config.yaml
vocab_size: 16384
norm: "layernorm"
norm_place: "pre"
init_std_qkv: 0.0464
init_std_o: 0.0
init_std_up: 0.0464
batch_tokens: 65536
max_seq_len: 512
Below are experts of layer 3 (counted from 0) of a mixture-of-experts language model. Rows are named router (the router's row for the expert), up (a neuron's input weights, with its number), down (a neuron's output weights, with its number) and show model dimensions 0-191. Each number is 500 + 40 x the weight over its row's rms, rounded and kept within 0 to 999. Numbers have three digits each.
Before each expert's rows: "mostly gets" lists some tokens that are sent to it at least half of the time; "comes after" lists some tokens at least twice as common just before its tokens as in all text. This comes from a sample of Wikipedia text that the model never trained on. Tokens count by the router's weight.

# expert 3
mostly gets: "%", "0", " season", " time", " years", " km"
comes after: " ", " the", "00", " a", " in", " his"
router:472481453484506488493554453543459490574502556472554436477573544504401551543448457483467483528498492490515499528535504465426477444511557490546545513492457436464510564545480378477525580513456464523466494541518497547436557484505521484490480525519506499491437508475511487522474508552412534503497443496495476515467435444517509461518561444511566534514503450506590560489484424448538529606485468391500573559495527533485465495562514525502477542495471528466504477481479473485510533490538443448496456527427502532530526536486530459486579497542516540581510468510455409505504472490508510468
up9:523470493522532539482443477482553544499556419541472515497499512462569495447449531503431615511496502496403550475521547503474443485453464556431511561499442544455604491447512478463467428436502534508505531483464528570518539478399543474491502525552496486469525519524464538460496573490491570452463540512533510467489451552457470509516540474491519499482470399480537560539475553492465553463547490509505518459464500487419539523532544436473496470459514536501470466490546493477484532513419455505548444568467532528457526534491483490512517474460521458600541492534562488531554443519525543474
down9:478526516469426483525526505496503482523481499517483567458560499454470505483523510468516527449520475473455563483521561577472501513444494497451517483516473395495526458475526523516543477522537491532459519555485495540408430549545504506486416521447509510514568501530571531503465419478442524405533522543529566523496407446547532449468559467542533452460506448510524447524500522469476534487567435472513500479554466540469518536448504526512570542548515552518539482446474557509480537543537571531429559520496520559537499472475403491496507407490489501520454575478467480553453428518437488524
up10:527548514556533541470536495419509571502507513453524523563542469482514487414564466463498521487443549550580393537496488490528467401530528513460516506454464488484492464500504494447480537436515520529489525493516519443568516577426506471616564489531500526481513485463483421481510498519532526515477439511583515475424528445426552493518521510476435538510510549492537522448463535541552453465573494525421507553394526499462484498545494516458455471458440517516435549525490485476459483518557547542460587494478500562541440507503518500486477504493506537564512530558535481496515515502484460507
down10:562496464552495599484521465436508542448518480500533518447460517539507516520551529489440484427477455490489534528548481488527426472505493516453535465482545511444473563514417493527458490581510434526468531459482472438433546549521513556460521509472555440462459530488533555561475556527516526548474495540519460464516528509481478524561506490489535518482567492504520491514508523463525521418525483478478481461517520439488441479550546438523584471503530515482498558471434495441605468459459455552528509481436478526549455551473538574476624528504457490486490531492518379436508475529540495511
up11:540528523542510544425448534488484460514471544519512461485500531522377532554525505563512497517558503492511422503479460524501498496484540460487573526555534488479527479552501501511510499478461486451564392529467467568487593414466444513473457550476528511512465490508505512583489463550496530503496490509505461530525491520501439458470516458508580515493480496464527529539518421398480467437441417505459478477561535542571494474445487485465531510482556479510472545456436512493523487438487440514543544503457432564567544558484551467614472465468457553531473445502498476437494505524496525477
down11:461491436509507466488514545485424547489459532518531503490435491532570453423603454501468493485505542555564493473503461463573469456492483484447515519523545481528461512510550484501488562540480534478437472458532474541496517495465469500511478468531503517475539551506560501532524616436441471530536505516432461432518473545547453498492488526534580470505463564562511532408488478513532493479407586545525502497513489440395517458476532562551536439476524487507438452486514459456502496537460574526488432524526482462480568473458520497569501460532585488493508532568502575510541508489511475507
up12:501518511487518477492515500502472430577489465453515493496502487473538472506547492521574518476599544569533552505558506457483487492463474473541521492498487550433569510486585497581509444465530505509512465424473512532427538542434514455529464489456484455377537500497460480544425525435591496524492447435476503514445471527480565492482515538493566485463430563465507441534479498420484493538429519494487476527522459489515526527535535495513543507500473543499522535506471514511568543486512586470498495457508542517534453599568548510543475447488525501462465410557536484478561487549459534428
down12:572543508544492523506510452517507549492487517460433482546560522425484525501524457515560483513482553469513520448483560578483502433442473491481545452535481580464490527564444509496494534485477484531437534473486570545516504512485516447505501454400515474463484520547524456559445529572575469466498537460467492532567519493474519507495531508507435588478460511443453484540434473473476468543414471476465420488542461513525489444499539461477414447491518521497530551551592503495497431523516497479533514481478456506567487488520524494493472426530502518508517446637572481512543537466538463558
up13:537494499496539498486519520517435443565500518450519546515468538455521454525483543528470565502505499564424518445553473529479479530532494443509560525472549518478411481420472517518464522513501496536560536487442494565486535474496489536455432520498530537420418486460475581556522494417502490516473460438500503564509485573478457465518495594504478502557488467518555464486464461467461516510560519459578429497485554560572561493539510413492522531516481600432511494539502491556555481442510537481519451490426500464490463514531464572525520489453469573495492453541435530492508498562453512500
down13:514529466570511570507503443414426447500550530515533497516458488457522506513471532476495573526558487504464522522522468476477529479459562484506538547561505515452459462481422480527538578505441539562458500439465548501448470490525435510537549611442536550434524508523478446513532477542513551444544475488412496568470503527503470442584539524468470472494501464608538526446462428470483473486576511555502529519487509502480576497487513426474533428453470551462489464512514497545456552492502468462490503481494494514504521513515537541465471497533502515492540448553461435492573444545515443436
up14:524500469540549516493453559481447504542449481462572461494408553501486501553464537516522515510514481558451573476480500439371545471464526527539520500497448533461502474518455438489420497491476521530476494450521481550490482542511521481458462521555463484515504566509468488470408478524463565531552542494439529508448519483527553497507524504421488481498574461497429544434537460446576486434453493502486540527491454553462583454529549583498474515489476457515562500512518521486476543540574482499442417444476496509496526504478544534379539552458532520493559529490477516518551461482508454530
down14:445472469497537440513553517520542568510524419584406505464581514459538510442500485497543478525553491499526554528451526484526589506450494494506524531466479510532476478498519533436496494570547441528512433477500525512477506458519506456526526498456466454462533570489460509556486554469445463453497471483531502510545571522600481446457495489467542463487504538434394451491536436542467458470513501557456566461456471532466452542536514542570606477496465445522414475471483479573474543551521488527546490514475456485519409504515438497472469532466522531512506489483546492508566550482505545482
up15:488492489517526452449534476460510553513521512547494516572472557439563492522486467552511484529566553447501497553431523536562541494480552531522440540448478443478484489486540379546529525514497506449557550526529528448537506519569496512529498575473478492462575499479447482495524496508511542500477518480558538530483427505459487454512452481482510487485528422396515435539493454518536488499474440491512568565509452546430475445472502535540527398495501497419554514465475609441528514526495521491540442501508439505447471457539472511593492487557508521456482501509506535525458446484508532414
down15:512507577555527540516463535477481492544510463488485514518515483512519537466488472470427584475476519492528508534523507533423537496611522463532507486551465397477507493495512444521503528489470521391472453455599560589472578504512510531514488479480539488544565478449410521510531549444449510453443541489436464541521547514457478511418502511485518418461475511528430534492510530513485569525431514465509521485486522539533474542467549485505509560476569497485523457480429497494515519515507461406497507525518505500497495492554521455503554431500452504499570532457513528490575442505387516448
up16:543527537492457519510460602517411503522523495488532456561437428496471490519480510515469475581577491528552446517446502449535462473516503470429528533469524480446527500483514547443471471596494469518504548489554502562490497493496464491495495462535531511424440515455562481474545507515439495500465423480534456433447564518553480503448477538584485484521551494481490585445528528455464504513490443518475442580491486460501531535482505496574501526534507481560454558439441564497466499454473457488454504511563578487507497510458478455507539523545446505550556492559499557407530489457483522573
down16:554514530507481509519482472466532497450533494510471461590511520530386408510490509510512499570529501590471430501478491499492529463519521485513469535533477504515516527456393479520506435478462588515492432439523459464462411549522512528452574508510515557437505495518522463527565464471479466529498565425503545434503525489478497475488537474507458446556506454568564529515496504470559464465466486512479573522412494479542463467479588486419537536429537503541507511475575467483480533473456465531517509565452516524529533517497521495496540564583436549541463431501499478494500550507484530446
up17:483528474501524522458441534512513488409448497508507472532505527492528450566462504473506508489546437534532440514521533470499443519561506500556504513453487527541416524538522473495487506498532461514524557477554539562423575432458540465486449577529491503550418527488467567499481488452531499493444544505462501588463403501460442490501591414414463462478562498492578503486475478411554467438512469498520555521517573490487475514481517499459494471461448531465466487519420507525522409510514491477524485490479475508516546499553515416503480528480621540466498488491516558491540538505468504558
down17:487435556527462508550578494523543558559466499517477504474435482464456504448566510502511453465513528510429494570495535524493533477456535444485526477567488542471482499468474471558520544568536570486567488474480537509484477466407484454494525494507596493433527504574515446610556489515508415423541485468490432508511509545476516456506508530513557512518459527473472495473476591507450442509439481548521556416502466524498515522486494505520487551485481518517541529523450518448419539526498542544495488570510485399518534518451467529480404424494469448477511546500534488467541452485551469466
up18:535498530512450455540539472467515480411486474464441492490543488480562452463549555520483532493543520488453482455428543495442536513537481426469517589521499495432540494456466504560506482441491557533526501481480557520516538484509452507425504514466512490495517550561456536567512445494504483530553488507475524545541511558445480457475430525512541473575546471444567452562522514550494591435534495447500552477489517506495487461414407501496529460487554494469520422469456466475468555548471585537512436562544473479483497523497473591514527432558482498489441533445463539450536442495512488466
down18:499453497522466529462508538573433536530490491503507468400532471504555473474503415525498548456495485523504541486467493433501461576526548478569571518530577539480522478444529557507512510464520469486412516535561495435473482582494530481514502596543523503499406517489520459467399512593502507449513479527450525505454445388452515465515525571557506471502570486450463574453468498506539534423582485461518536485519481491460450555557484471477518518458496493519520509516421490532530486468501506467481482476502503535520505485496566540461471491497494545448425524505455542534490543493489466424
up19:504455534503569530468508473529460506473469513497459474508527487531440540568498488397549529526478565482459473562524482534516560435527571492473506550522505474531532449439537436505534524456467574457481469503488469514459527478512474480551499492480519495500444587478505528405467492543501448520487496466533513550523488564491530421431437525496457578515466475495540547502496549541457495498422493472549535549515582516474492532550518554516504514526549481476481489417529556482512542584549503458515434535493437559504449541494542411540408463544525486529532501470454491588543509452497468575
down19:490577440527561522496467512572538522517421494586486551485419422507518508541483513522559539479577510512497537501478488444448465535523503518498473549503424501599495455529518528513481521549532456531546469447519467505486538476515464522532407493503472505505523489593483518490550488517537440465511541483466481495454537493584514521463543417458496464405457557535466484577533539493567521489452526437453448511458407522526467457477463499507488458509502459458488573545475518503526427442466502469560536495486454452491491469490461487507605461470485549533457466495472554507474474515579500520
up20:409551508519479520547459552496481456629603474460452503449392526502505478530626496457506512509519513524522443497465481510467479501444471557453517457514531454438544505453506529533487466519523505481467471436549485515484504587503590436475566529541525550511438565522482476533468441449461540508491465578509511442517554492543533490490461495532585437497510475468550573491531478480542510491516511523520527561495558422501484504471526537531469536470521555561424479502476509559461480536536503547510534467483513498494467466480502457486451506534415531507467488494467487525548433460507481466
down20:548427554459483521442482518459509507474470428495474447538447497498532472536530500427564529613504497598473459483522523448493548486492582499450498515410430573475473515529545550500495487479488480532517456459451529529519448456499430487463544465460508474470431531506502528508490552554534497549555486429545529508476547551447530512541567545520497541569473550458548550473536557504466465530565525507481500451475492533459535506485549531550521451485584439439520484490497429466481500552472511545523452522468496487511477536450556501493482501378467511454454491557451549473517527473470447494
up21:484560516494528427460433446509496539482459437561520506521449478497551489450520514505472573522499496472462432523483476503499493537511524499456528579396457491455534478497463570487524492518508504477509466533508483500498544446443480490521487536469577471475454490542466555583543429481490495513532527502545530539418482563493501539460448556517446538476525490492577441500506481383480454386498492493471561510482502440478503465483541512525536445446522611521508487437472537552453527493493507523496499520476524488498438526533466485504605508500470548472550441506513554405551481565448553490
down21:501483456433479484547495535469512524531495555528540499512470501402592502508493531513511507521549532517528515489542438472511455503484569413555524515491489508532465557492457456506449440559512485432424579535551518417540562568443482473431525590556492521549458602522541445500412542459541556524475515517438419553483506505570468475574529502486511529493480481485510518549470529519454486500448547466490494502501474496462474470435490501515499531502402534557477505547501476503452463454464493523486471596481450436511568527496516548484526467467491451548475447499448520485487506443476531502
up22:426478503513571504499477457459469551526510491506526498425456499495474414500490472435496521515499415399460494562484449533492458479514510499481465416454532496469524475483486463505485529516421459493484548544549568535503553468455559480526518466490481502491454488545430540511454454520449439548489541607570505511545528568472511526543579514568540516496515496510555406500509531481486516462455546431519517567503415467525515486565482546552511471521575540512489481523430464566573494547504500530516473475461503550523543539502465542450519492503581439466568489486458508455518480478550447495
down22:512491478485491533468461485429584512501481419495498526517528515466385494476508521466564487456542506529438556544477506555556555506473481506463537530475524519444502502521460508525476569489448497447549511542533462484503568465496543520456494519518471544503519541542474478526510543534520496494538462542538495532491473525511490414607496486515502487487506470477476405524523505467448490476517538583488465445474532497559584538538449573508463505439467465458468458471490475438521487491511588444572521464531507548464514434475502473461504451515355460529451495442499561541474603555465462534
up23:452485540555484478570566472458506512481592547480468501447496462432564448499434510536504520468499466537418574521386490471470489518483517501434472498532462504508491478474468565507505518534490476531546444468455500525501510514485484445533518571516553514525427449543504481454551497509542495531551522515515548463464472579535484499486444582546515477491526427500520486430566534479567500500523508492581469554406459543486587453472498505449524422507460522501530554459443478465454598482488538486513454535482522512555486494454570459499502545437525447497492532466506489497476565470430528536
down23:454489542457529599494514483493477471487527543411452547523503520468496473468485555485457486549531509464496481504468517499495515501485512534435525484460499494497476546459491535431515451539487418526559460495518505573519486559578489520547486559563452526465523440509464482596519525444543543521496459527424528486494543514499502539497435513557491453497454463619496450580471493519491504457515535491564470436525500452476476616531440458523509538564442401493422544568459502527579460513531518529541523462495431539456512478499544474464525489487485478511494407499576505544486497489507509458
up24:469528448528543442524459486504545547531546538531501538499511491479505457447473454544552485552489434552495479518601481511550459544554535471471491542494500486544472503535499434502439537499465500454550514554466440512538527488521573462399445483479453524499465489457514508532448555467519569488452455531502463553592444548474483516481603457482486524499498447502546542477478409483552494487469450446592539528503532493435482530517470479553463527467502462412431493498547470470504499553459470524461478454512454535582457489501499505470514528520487491534546464481500577590542429484544521436
down24:479512477534533544583556500448551504492466541489481467488501508526551561521498517423551457549440451571464580496590491522445517458541461470488553485507536390441498442534516529475468496511464481524516538488556522528446490536411443458507525399456532518500537503519474583498515471472479545468414397568455531500458495516535529495482493506510495448536497464492515559446480481510477498500536470483563504499508503579502545440465450478504534530503492488547473466459528462421511474503490523410509576457480521535562475537544526479479523501447505528541497491567501540432570514488583488454
up25:496509476553522474476492458422502529450496528457417539486532532452510528500462522499500519499473493432486441533520504417467504459508605455544534490495454425471502527488497508517420544430569432395489453580563570466484511474457486506527401571538531460470491451551473486476493580551489530535478463570462507473513458475549524518498577591505536498477472525466523430476433504513560484544493501481547454508462564518523521515535502543457489497503514593504504484545504501529489512518511524436528434591498516482513478514504496498540537426459532562532537476539475494509515576454525465455
down25:503574447541599499477436559566480490464537502599402522412582507539459447555467420518451536503483489546550442546607463521549536462503517511502455501523562532571520505549439556476465493490480435447500471517515578490553515474464423488481476529424535453523511437561491527445500470486503516523514458538535504574514460485472458492462480462510465500428516530464497512447481499433485469491495494489452513534482481474494565474444496544498483463539475549486490523485473482471521569523474489528440515514580574503447509525542502507562541486512496537479560492499532470422493507528457463491
up26:471483473493533557440402555495459458555483558547481499490522532429528489522462548493527551508466459476536529502490545504448453503509458509514490492547493534515447500506518491556528494576456490503544495459514517494541445509471534473516511488467440449482480527471553524464477445514511540505530507467421496568526402467442457641486470507407556486524504502504512509434466570518512512483507501458478553487501392561490473562453526445498550463570542492485496516437480523424505500554552502405545529496433556512492455556502470512515496522494480461428541554474506592572498509508447515461
down26:525512508463471443560506437472534523526464520436482522589541550497579553475443466551508464456572443481528513490515529487487518435431470448482494481447434544501536504468487531511466460476566524450505418540442470464509585529488533437507498497508467532513516549534496487484519564499535515452523520576559487483567454476501489456546487530473448503528439492526436566507547502522534496533520495593495430411520510481530490491512443504452490546437488543490467504548536521602478552479509507495503512486502464489469488558499428429480441620445530471535453538552508476514463457474475560550
up27:551426558514492478499557505465502437530577525461488438527509514482457518433544475468540569485482485473531501552404577509512459507432529534451531483531405576468465516489478506541515503520573483533496547553616474515436541558423505515485535468574546469460486454534536470476429519597484472467506514470486508459470477432529520471529514501489535526458530484509536483491494500482450511565513529551532526493421506441517484487459448458449506498529468577513428445480489461478519484485569565535426490492485551495534489445477533468505553570524482448549485498565439498490489443517517535540
down27:498499546479545495457570537493469541546552481528485421521507517526476529557532511517465576480492515411507510590509564509532424522494505497542511502423569463439559536498538453481483473472544480509537564509525508436407501504544490368557528470427463489493471409413443448493508467486568564429514483454561552528492519468500446478441498471526520469514495394469561517517550542521512497508485488499500517522436423482514423492492459525487497488499520505520451470519473513510525506518577501540410455468528497496513510532521482500511495527537513491510480603484441530503482501506505553574
up28:454458439557446480464510526533495491537451563473533545445486503585492503480469447530426461534426472482461529557554517514493543561521569491458586515488524560504453504457499477497529406491470484540509486572583477491478502483471440595517522487533534491429511453459519539463535530520462548525483498509509523465502539589527463426518466514487453513523513485531459483598434467434471461505499541461537512540452567560461477471516552498577445519528461485490482471516472507520476571480528491515471566482428559482546529509512519527528491460487468502535508522564414475418522413461459490500
down28:477518421539500498525497528442478498514535510516525478490469489550464473522522504461533545555440421512496553493549502468507438535484504547546526486450547491588505437565482485499488540548493447579496500475473482482541442468514439549496519461442481509482520465482485427475461497458548392550446466465522505513511493579446576477448477523574448473475496485580463524494473423541442456479394495393507542570511465492523491511527511582458503542535527505501549472519490477500520571463496476491544529521565513562446477486535511462476530545508491547545515533478448549482491465551474601569
up29:514407500512551431559528475482535482512480514541495532536475388524562563502477431439504489479518530474440534509476424533516464546519506524503532517470429494468516484443493519414512477516494486443493479528463535525429488549510519500493580596528468558515473500495541502432583539540487576528582483506584595552441528460481518516553520468495536492485535504507498500504510457488518511507478486530546503536488506484497520456501477582491562414519407508499493603432463502535506546513521497491458536505533510453417489463496508434500508513479492499454473536503453490411568458547459434512
down29:512480504434505530472516482525506437499472600506532493464513573574507481500497512484463480515545503554488407538527464504529493574446495568507490513584515442502488522465509461481512470449446540567573510455499549483484485470512519492483498540523496557443515464522514528387449547557565533565454466447486555541477516498506495500551517465516607507471520472428449540515535508474459538481530473540475423548459530433465499531540451451517454498534502550534425568545449481503505480510448486423487540534507529458483519515503512358556464529507530494455442523503440481482455496549508442484
up30:511446523514367566543496518521464518455513533495474452531511464507423462461495511495583479472559538510568421538479424443415524544467521556455542498453497509467499499494445467492540452498410510467463564492507477491461446508487504520554536530527527464465542464523508481526507500520445537515511530540590555488453509501491526502553535551475510559431537403550512575481425542442513536472509516463510504441443511464453522480455502538583498521540454593454473567523477511454431551492475498529512520571533500491537515531506531513525489480459503490563542489467537471413510544513469486476
down30:467506497469482526459509449539486518579528573523475493517394517408440516492487507519492487541510497495512467511449470476491483477523505504447595513386508514485566491549486550495478448510475470516539473582531501472431469508475528516436484512551481477500485473581475510558604507502490419576548473499551481446523495496463491585525453562502483481519458479428465542440540484496527503466505520552501520514479508457480567515494517453495530536512471485495526439536462496482540500503447584533476465579573495516418545488465483571435531491568479512498431519501472498450620439484485493544
up31:525436521453447438569556423525513442476535479522481503494555569472459543443442440558550541491516515472490454485463451509485510576435523470566467516485486463535536410539417454543549544409566423509500484516529489475488476481479537536540425516463523524479559405467476501514447499567486528493513480464546536497465476485491559471483520425471505513501449427543437493543543460467468517535527472473610438492500477575510527481443555465518487493475492528504451489543523574481537534484503477475530519562563487478461527488412542523520522528495515485465516512529522503491471570565507493465
down31:387485509500563442471526478460452466507450531452534466440476568564488511535493476445473463485529594453528470489522520523531525408486582508477515535511485520472469489455547437521501558437464511501546541557516563450449558485521464568530505516501594504503504518464558452450493553465512557539545521469479504493462421493505443452518537569470544450506456498450548579519436513581526506510510468509481456561482482520462559472529490506513450475554517507479483450438559491470468534544423531537466473511509485453491534471471590510557492464455532587472489511535476544487500507496422514482
up32:523466483567562490493533444484538562586466556501503509552465509514486474546504479520431558476501442554538464532467509476512520537564450502517436456486525474551506499519517437473450573493494540505544423547509493497544422481494460530529525431380484482485507475506402499432526566522502566518450520420524517508552547520511504504507511535498531494576533558522423549503487480539495483518460558491466520494429476571438531553494511467505512470515434479552468409476530505503434483521472559503483517506490539444425553440563552575476473465538521421537489500457468539534492536478512480511
down32:550550502476552515492451491510508489560481540543530477441556553506474535475526512524481511464449457463541522437543481506456632464530531481447445469469552465515511534510460538447510512511543539463468524401557529492530585528511477542457443450524463587511526431462500541543473462432471478521519577526519496497557496483467481547457456401467527539435515454491541483440463486514498504503514546476521474570562524472457532554454511504541450498578481434482562502466466508529437444533561465458553498427503502458492492504554471476538547602467526473492438492511459495513500433476506513512
up33:517512469507556520542503527509466533452461556517527485556442540425473489476457439480552493472528458499491478554554508476499483536559510508514505500455481463475603483456518509511546512537449529523507487520531549496502390531415525486572536476431432518491551493482514449469498483494546438534496495527517516435468456523479513504415493546479401539475484503504520549510483495491531474512492483530444510428511518513447473485475538530449509495508421477466476464482469502565517594587502473426493568589548497489560489562626520476547432531385538512514491481510486526450545524460542513520
down33:549488520498525552511479506517512497499494512507541479452504431550440515471511509567530460484535478515432539526477493488517457652422539524491541554505484481490451537500559490428527516494480506543528466550463487467556527504475522577443442427532535450627497484443504538466490508536441573489500484461455484484487492481489527522483527475494485535508537535469519509509460495443488506515470544444502372420447509488526470500478532501498463525544411526444484536530487468475457523410488488534446442519485550512504448501471552564484496556555472493635453547520521526572457510512480509491
up34:468552473552480533485461538520463536576492552534489513445517570516401518454459496524458500478524459453511538549537557480514500478555562519543468441504491476467551505504463414558552519538517538515414424482502533455500450467522534578500490416459445488544461476524507521453437508516511452478515493534457503495516431550542579467398423475516505474469524518557527542516477479512508510596464511510503493504579549491430447545523488515538504602541511567524470437555506519505463430517537497470504561465533442507451568483495502528509556428506482537485480518458468500498509489468491576511
down34:520496490522520488501437496514588470427524512478483475479554438537470479510481487463484503545452549486488518537454537510558491507494526528516469482500474529560523477534519531555517365500539512516481483489440566530584491447481559467548509477467419506527503394434478493387602503477524509510465500480484491497535526522456540543458476471486415562531454460479438437525527578461537523441506505490521454514496480513574490486470430499558537458538590521525496521474526545456444534480491504382593521549448519504455511570590531515482469496517517474502497519469513483511466502498467511488
up35:512490515464435491465556420417460616532596476504519484489472507541507538518468487479511501576572505553530501436492447482533471513491507438467461514485451475516500479509471466509492508472529492566479470492531523529509522512467532589412476529528439455504432486386433470495502439533502500538499534443466571505512467512511527468415468532509493524539470492499495524576545478454490578507512556515519539497508450549534517462538535494404442519486473525500517444525532509574500450509501470471470497498444532508515507517451496573409524485509529455520459495496403601474463494557547512435
down35:494485492495541493469488465472479550518492489454581472501473504561484522474529452435435569483516500492472543536496504495475470562401575459553493377531487487483491505527520508500537456547529499567521544472508599506449512503534510533502443481507474472506484536550498496470558362511568480473548474557510486521509499513480471441494515571500516532523592473508507447498492520509448575501532503522481537437524504444485492434582427499486502429457582474549496494416543509526523526481563504461446480430507515487487475502499517504561458493492494538483518569475445563476401476557467567486
up36:565471461521515507467519544498522510456473499469539500501481574479509485488484458477456540582558401484393476518555544523512519460448495505549490497399510494498426454513457517525473499454429512544555576511513521510426467464455536561501515496457511511504478508465523463499457479598541518499463473513571510464479544497547485503455569515493475540484456426569433543509434524605471526529514517437487597543550478538455499477580522518451508526548486536490496480538503455454602468529436511458465484491545554449530490552491537484496489450534503529474500483504468481453522517507525458407
down36:550500464459513566465546527504492462508510479509532538563582410482521543473412497479465480512557436522526526529509532470470445509506541529545490554496449508510488535527499491540436498464406526475549551476412502556493509503527511535489505523464455498565460514487558517524570507561449537455519510468382475481574501522484521542453500522437482491484503531462468446515475453584479419499519512538478580492518577463552482487532515497446524526589461473480488513515521464452464498556557434502488432512535537507470500508494431514441511468455453503479621505501493450516447535548512417464
up37:494473522462554495573534465478476607494593599487472516567494493444503464564502431483430512485459518507452490500562516473458534511502494490502475576566486527435562527422524517493391487511434504546482503566457540515542404470569484540557498513496488451481509497467453503478535510493477543548564513491536509561541488442438506483469477515483461537543497551482462491520557491570573533508440501467539536489450499496515480440561491460512449542532546535535450477465551501480500525533457458469496515550496476478527486473518544563486501494503579522457512477543411488486565536486554451425
down37:511504516423507480569431513540488461513463488510495463530508523421464528478498404572517469491407476509485558519509515490502499515482463482546463524500502486521455508500481509574485527540507481429466543560505506547503454465504510491447513499558537481458509496477499500474471467586489499472505482520514478480497601425474448548453518524474523459485502494513548427524543481408521576536528472469508535524517594512551494477458410502501525527552553454533487562488494448607581496431521476425487512490557521550475494534512492547488469531538462497411439483510464444588504463565475589436
up38:476540442495492481499532503475514508444440478502510520600503543453448463467458563428541441537526499447537589512547558506563464418451531514468615445457448530500522505479579495515470546490493588494526529487489547473477525420450457473441442504502489473523527501521478538484480586522471489473517522489506455499507429505450478516448485543576517530421511507438458490476415446458433516538465525516519509529530476483586528522510546392544493566491527558507496533519479519445512508508473532467464455481501525503532517573522479493478533483478471585429532483541455497506479505455452503447
down38:523515463488421458574498469503494493442495480444445456458482566504574493561499471519457532480483549472437539481511495453420427467471449515563435492527508478514485424516498570519461511493467547479527443495518533540479499507513504530523569473489579513529563606508436469526417476460513507482541504512487524524525533536473504480504524417499545556490511525483502515518536521483464506538503504455492484586491410522522556489448502472486514501468488532564483430429498525449481534467500512581474636483515529565443522543465563526442426440570530509545484455466484489480462549524556480534
up39:449501473459492442481551462535517494496491522514501491521559520411476558523522469549469477497538464623470563509517540503436463527455527535446457525557461559492562499441462490495517436526540417535463575528540574529501462469569566504506426470565469475483473515480529410482465559514513506571510455505482466476536494466515541463530509452508517481498511532476570509552487580481520559490521573481490522533495418502493488413495497568540461426483517530513516532502565527507459455464515489466495443430557483506473485501494495537544454446491513492438418486511488511525501409423493460560
down39:466464485556468581468458477542554480458486509420484466492457477495507422479533531422522464472543530505527475445460495596466470479563451536527490473441533569551565511476539535503484472514497577504468494440505515430522416493542528487503458505533522505503514498462442478444503517522510526454452496491568489437533523533510568526489471545496457474500528523493433491499503489491554467519514487519506587480449511475508472570528482515558511465497436586545529453518417533626458544513434510496512466526502504474437463464464516470504474507511468405492487476473575584620518494531525513546
up40:538407486495450471510507545519454504532477470509522515497527479534547486451480394438531563496390525544503497470454444480452472484529476554409492495484452509404483477499525475530496464506552495525573497434515566522439557510523520513527471521466503451492486515529524549538468424529564546591581542451558460551501548505494507501488533524506544478559450466485545461549517544455447568486472490481428424510501518513522538524464514545555504585515524514547485510474495496511435505485493518457490549493451507467549512435529508595448435477454454515505510414448538531512535478533552471478
down40:558536535461479419535509486530529552465497470488478430578442569499537497513465517461497505591464545463469506471496500471507507613503442535448480473511495468465469517454495518515468548457501532534517460481453524471465535475429459531564477559529562527524483492536529494504465501501519546453460538431534563558505552525516532456479493556484448495578525525500481441583531545513431494493541445468506508521469491505408535524504532525597464597456516432553497492565520464500442575516444424517516453551475510492496483442458496526481539478483435488500415482463515459505582476473511511444
up41:525483561524511570478494483516497441569421537426502422457509481513450503532505547442531525571450501464483483545501494518409476503444472459516526538481555542567533499474525576576460480479411488496526410506486458478517428504481518541448492466526542504481455477553533476534516492541487464450516563514510502476519506521461493454533534498494427540491456514525486488534505508517493538464554467480492461522501486525531489582495499489580548591479531492587433468452525551567478513475440491499454548471578536499582523534405534490493530435479443447493540482558490438457446537570474492477
down41:428540551486515419572527534507476493505497547502514523516519510442503459445422455472529453529484555537502504506537519532426429532505501527472510492498473496511457457468533455546486469494544500494543562549455531516454508484516509539585523575439535498508500415429514575468507417501498499427553549527486456512541444541499555469423501484533492475456496529505467561438510490552561505446504513473507493529530484464511532561420470544424467490474497566515478473446533512528589495527538510430488564506430516537500477560556394509467543500527503454505553520455504527392490542468537455517
up42:518478505459493476603503516457513524514460479500502445565438517452534452471550467500487498507478537430511498498474567506526520484502476446559553468443581473406496481477469605486554554478504581440546537423520436537497524496426553460450447527510581497411515548508507509519522478475520526531578464469503467544536492518545427534493514524489523506497517480459476537558450533497454506487457480602537421504437502456500473524475478524481427552522509576519472487520465450481538532514513512476510479480443481456493528427566479501547515507570495439534526507495497621489521497509551518459
down42:485501510561437451507472499539536522491450496570490478561482475490488490562387520519537510419506463522481482487457440461492555484459554580504505465523499476569496632512509481532539506471426552470474504511538537514455516472476510485506510454511545553408427526491457572469404511474502511605475436493526532493462449505543463461483558502483493507601542508513554539459529519526477520512455486469503516517539412532473517462496514503408512492459448483414540515525524497495489561500537426496537513483456510542573490559487454489517534525464547522559525465510467483494481569441453468501
up43:551476523543432477527537497517492451454500484536577475500493533515417523535505446452506441522489543533520502563487527524533529492463498528491496438452590506442564510507544471502532547483475426516469386466516465450446446491522518494457506488541531331508475483430497557524543496423497485450565535547446546540464546568497580479516517528469447512572503537482464507421523509438489442521554498543500503502508478565459481501537533456492531503471524490471522489515463484542460492492560509508445524587430459506545481449470507503557442531491490556509498491560516520494462503451568529480
down43:485511512539476500494472553461466449546481606507497512489407494513575498511537461517460503458492502458538454509509572563593540524499445467462510480462514454424574452470512524519492474530520519493487412554501505506477456422488492472512449452532510468538548491398485549464441516447492551456455543481524588474529568554497502438537459494459451539504528531472504444446524458512523514495521396508529507481441478599467486502472513473569500515549511575569543559525449491480506502531565492520539564572494475520541562478535455470476461502455552502492553471501512445427494504475512501529
up44:476529432500469475531473454494503455420516510534534446510472465512440463513498470510469542490485411463522490529455516572447515523603447574467488485459571502472469524471494517462457536550522544534524501515542479504517506557437453451524580481447557464502495441611514506476577511548531486437482491516505556506436550534476451483461484540417442482588534476489504506500540548445427507516509460555553522449443509548455456556504435462520597530450521473495513548480475532544499505516448452475532477456484520481466543537553516504573559477507533554464555495466475502485509564460480513448
down44:541473482441470497564505475509493518555482513448484610550493458497517539446491545538516583489458480491496502461502482473527490526548478417523505521546483538447470482457452448507516523471488493529445512471504478466559527452478465475498498525474606568502527438544486472537538470499438497526389470467522447607452495530496491544438462537523481558477588460507451554436527516496529471565450513502518440560520499541465415614489577464529446482539561486424513457504525521451507502528489559497454523528508516517466465507494509464427477554497514492581526469542466509484517511469580516507